{"n_layer": 18, "experts_per_token": 4, "moe_layers": [0, 2, 4, 6, 8, 10, 12, 14, 16], "router_score": "softmax", "routed_scale": 1.55, "beta1": 0.95, "beta2": 0.99, "steps": 4407, "dataset": "wikipedia_en"}
Below are experts of layer 14 (counted from 0) of a mixture-of-experts language model. Rows are named router (the router's row for the expert), up (a neuron's input weights, with its number), down (a neuron's output weights, with its number) and show model dimensions 0-127. Each number is 500 + 40 x the weight over its row's rms, rounded and kept within 0 to 999. Numbers have three digits each.
Before each expert's rows: "comes after" lists some tokens at least twice as common just before its tokens as in all text; "gets" lists some tokens that make up at least twice as much of what it gets as of all text. This comes from a sample of Wikipedia text that the model never trained on. Tokens count by the router's weight.

# expert 13
comes after: " ", " |", "|", ";", "°N", " |\n"
gets: " ", "20", " |", "–", "19", "."
router:516334439517466506510596491493632532479533519453474499481505452486483532505460515494522523484561576482477550472455476529537521516621479487484558530456485531496551458531469487495518501434453562497493463463421517508468526516510551440511498523367555450527536470494507530500528491533481480584535551468566521542464550508568491479546506542491482474498539542514496420522500438491525507532474
up8:494520508567566545535532455516484450502496420550402502413457513498412522517445516420442478528508514463514493511462504557549481535520498507488538544509442548506480514504483518492491485526465487496526502618534441498474425521498456512534422407495483485479546520485521482511557504506451437534553506516556486481439504566499491496572513434506475537510466521489493473550560496438516511515580
down8:590496437480492428462576574545479514472481543456457539511543511436551564506532435475456517537505475491441476513483517548557473437472467555511522400501533512490514420519473526490432493499475537470480470450531550524513473494502526398439531514465485488488555489484454524551456473511512467531490562487533481457520475544520496521495455464482497522527465524544421520501516494395471524458471
up9:508514539518545552471516499535489523535455453472506446504501465492493492541520516536525544518477521539545504498515520509538400524533441531448503526508565453469594433524519498557511531444481543513472424480501497494518427533536492530511522542454539453549463468565580542520543509555490513534480499517565488480498541451557508597543532574611508503462539536463487460495509503514391534509479
down9:539526524457501551562495564496515443449490385495521488525541541489457470511499438473466540564494507544585463484511577504437460526498522526454449470576474541424505523505468513526489469544445450515465495582484490503481458477479474533488476521514519446531467498517466496522501527482540511480514490559541505510559553486456580407487422493479561495555453541449528500536490527547384521434482
up10:509490510512519507466484538432507490487468390563501536501473491576493519467487486476439515473453521444410505542488502553477503489498501583568491482499514462508504481521413473500459548491516435485484557479554460445404461531530509545453486501506489564464515488523519602471484472592543473514557596483534563483550565533445585526425511515464381524514520520528454439499539462479505498432435
down10:548450453484537460518548484508556508612511489482482460537531458454462403505505490511466524491503497524485545475443462546518462463551516489486459407500438468526463508542518530493407485542546528454511532537489397505524563418476505537554491541530499490421505475522489513450506495476442471453428430538478565523477499556467418592481518494470474500487500491510564496565606509439486518547439

# expert 8
comes after: " the", " of", " in", " for", " a", " with"
gets: " the", " a", "'s", " The", " his", "The"
router:529520468406510512428510450512573455433553533467470556454460545445504478486494515411442494571472505486464484512541466459484579539553514499457556549520478494559438446447473508538494555509516494521508458463445477553529535536501616446535519550493492510561532473476436529463504515451549472480505526545492513548514521552481508437556453553476398490483556488459465493537579562451582498437456
up0:542541543492546429494438512521546468534639454470512471478526497461518558526447523504482463511549478520572508490543491531428526473488492490441518487497540459573472493544497416527460551506545429473522470443517528492449473445483546510517468496587496450486498519491516399565500441523475451562530442491520529518496561482548451554484535489512526496470562475466569505480523555464476469521503
down0:488514508504512509517464512527450493524471492576517493568429493522524539521503513452433558427505497504496497521494484473467497516520554495520548516454400541499488568489498411485508508519482489461496512477498520540455478424560464498525610416562462472509565464430472465540500408514550469544507448523421481512545488510564550554481460532448470491556588461489461577549523594566531505541472
up1:473496512527499577496526512576496461560514555461566537403545516500527481458469500535519488514536470490408498500457420565558489488520516476537495475519502550517492524558446522544483483475526506452530510417388540533513499533535575458492487506463479529470504554542491505430505480500550455475510523554518489525492436505433503472462574587557459497469538543598531563451546463498462542577474
down1:483574538470518469473559547508525488494516515473530514497521501463542469499568434529523484431529526507439483566455469502506497452520469403493515500508486514510467490485509477487495464438535499485524512527483566526365556462471469604554465497528485518578544532433556456490431541443558493488524506501508388519548551519465488492496445539524510462569556429483531457523532471520555525503521
up2:481489571498510508474453408464478460502485512491509570510460562442514467472480559539513477440530497479543491508489473495498529539547513566512524448524501511560457509484425502462449491507492510495467353525430553432462459613497404506518460504574475493467432450518510539501518515509479445498475517487481494491508495484457520476527467450468473458495510560574587512522487494488554519440478
down2:493530468498482555520524470596512506512526552505512490565590533555516491544501448487572463532515566526491516503528488428445487530541524568442456481532435463605497466485493494450530491531584454540478499519549584506471504550523469532516509508468530508432519507477467522402509484486493523498435563512490480470496567485468471604516500488484482555508502520570585543487542533455482606494488

# expert 4
comes after: " ", " |", "0", "1", "2", "3"
gets: " ", " |", " |\n", "0", "1", "2"
router:541540530528454496536505577414522504496491481519499509502475522438461529414422500423497507533569517509453538507528463465507541535488456447465482536500506527515551469473460542507436491511496499466565512518432485493542531539501480453477496516480528422495423487558534514458481472567509508470495483486495623597523501467490509459522430498475489473480518509499519504493498515508523535535486
up8:545448552522495515522541450512457539478522496518534518468548469442516518517539474463569541462560450520506557465557472457566528459450583472436467447490526476521466569485496510559503486540518456501453434481443510497552510478514547476443503490434415498520517453466497549566520478518527551457604450443496539494520544577490434489488415503433542451572445559484506453488481455502448525468531
down8:453504570520562578525480465519461486482466545470540453483541539552510465559514494467506549512474516493511429538562506541507559520484485504544447489472560452588510566456528493456504466449578582456432485490551449532507421509509493475506537540534570500571531527512508505457469435573535491488510497457448494459547453473478464540490460504465495501460511560497540529488439568434471551462505
up9:514504490507531462465464519501504537497441502520514511482519494487471480498504536496485525459460488522528440425441486440427593483465473504546545448474514490465551521518539512525592511505530522465550526493461537497490451472532504481514454550420460446478518508508496439509540449499571466504480518478390569476551551427568495516501403536504444466526489504445554513478534540472549502567476
down9:454515507462494414495535489506464498438457538534513544508548539490494488531501478462523560536468564490482524456471405520519509468488515550531453450448472541447530506556554533467461445531551408467489504507539527526441544531507512460439489512536507502474522494497500508530434547534572494566558464459528517466471459420516488538451557501511488570533484500427499537572433409466556466527474
up10:524558490580449498465553617495470473501521440445468527471529531522495534500507534535578423552469524432436501477500482534572525462536462525459490499534490486574524483474502539485489536479442500508465541490537552506517544514456474617492520495433520471524468501549529492566438493532517489477530461514551533433531538528517556459451516519478509446519479502512466425495470443439537436515535
down10:429479474503469495527490543542470485533573455437547557525506404537488479561515481530522563551497461483535527518474488552523515483465480480523521512486482486486428480492480443499505517595443490459427451443576463463490564481500397569507523500552482518474509456506492526513493544496505491468575433546447538465504452518477517526473497460506521484538460415531532533445447448522489553540487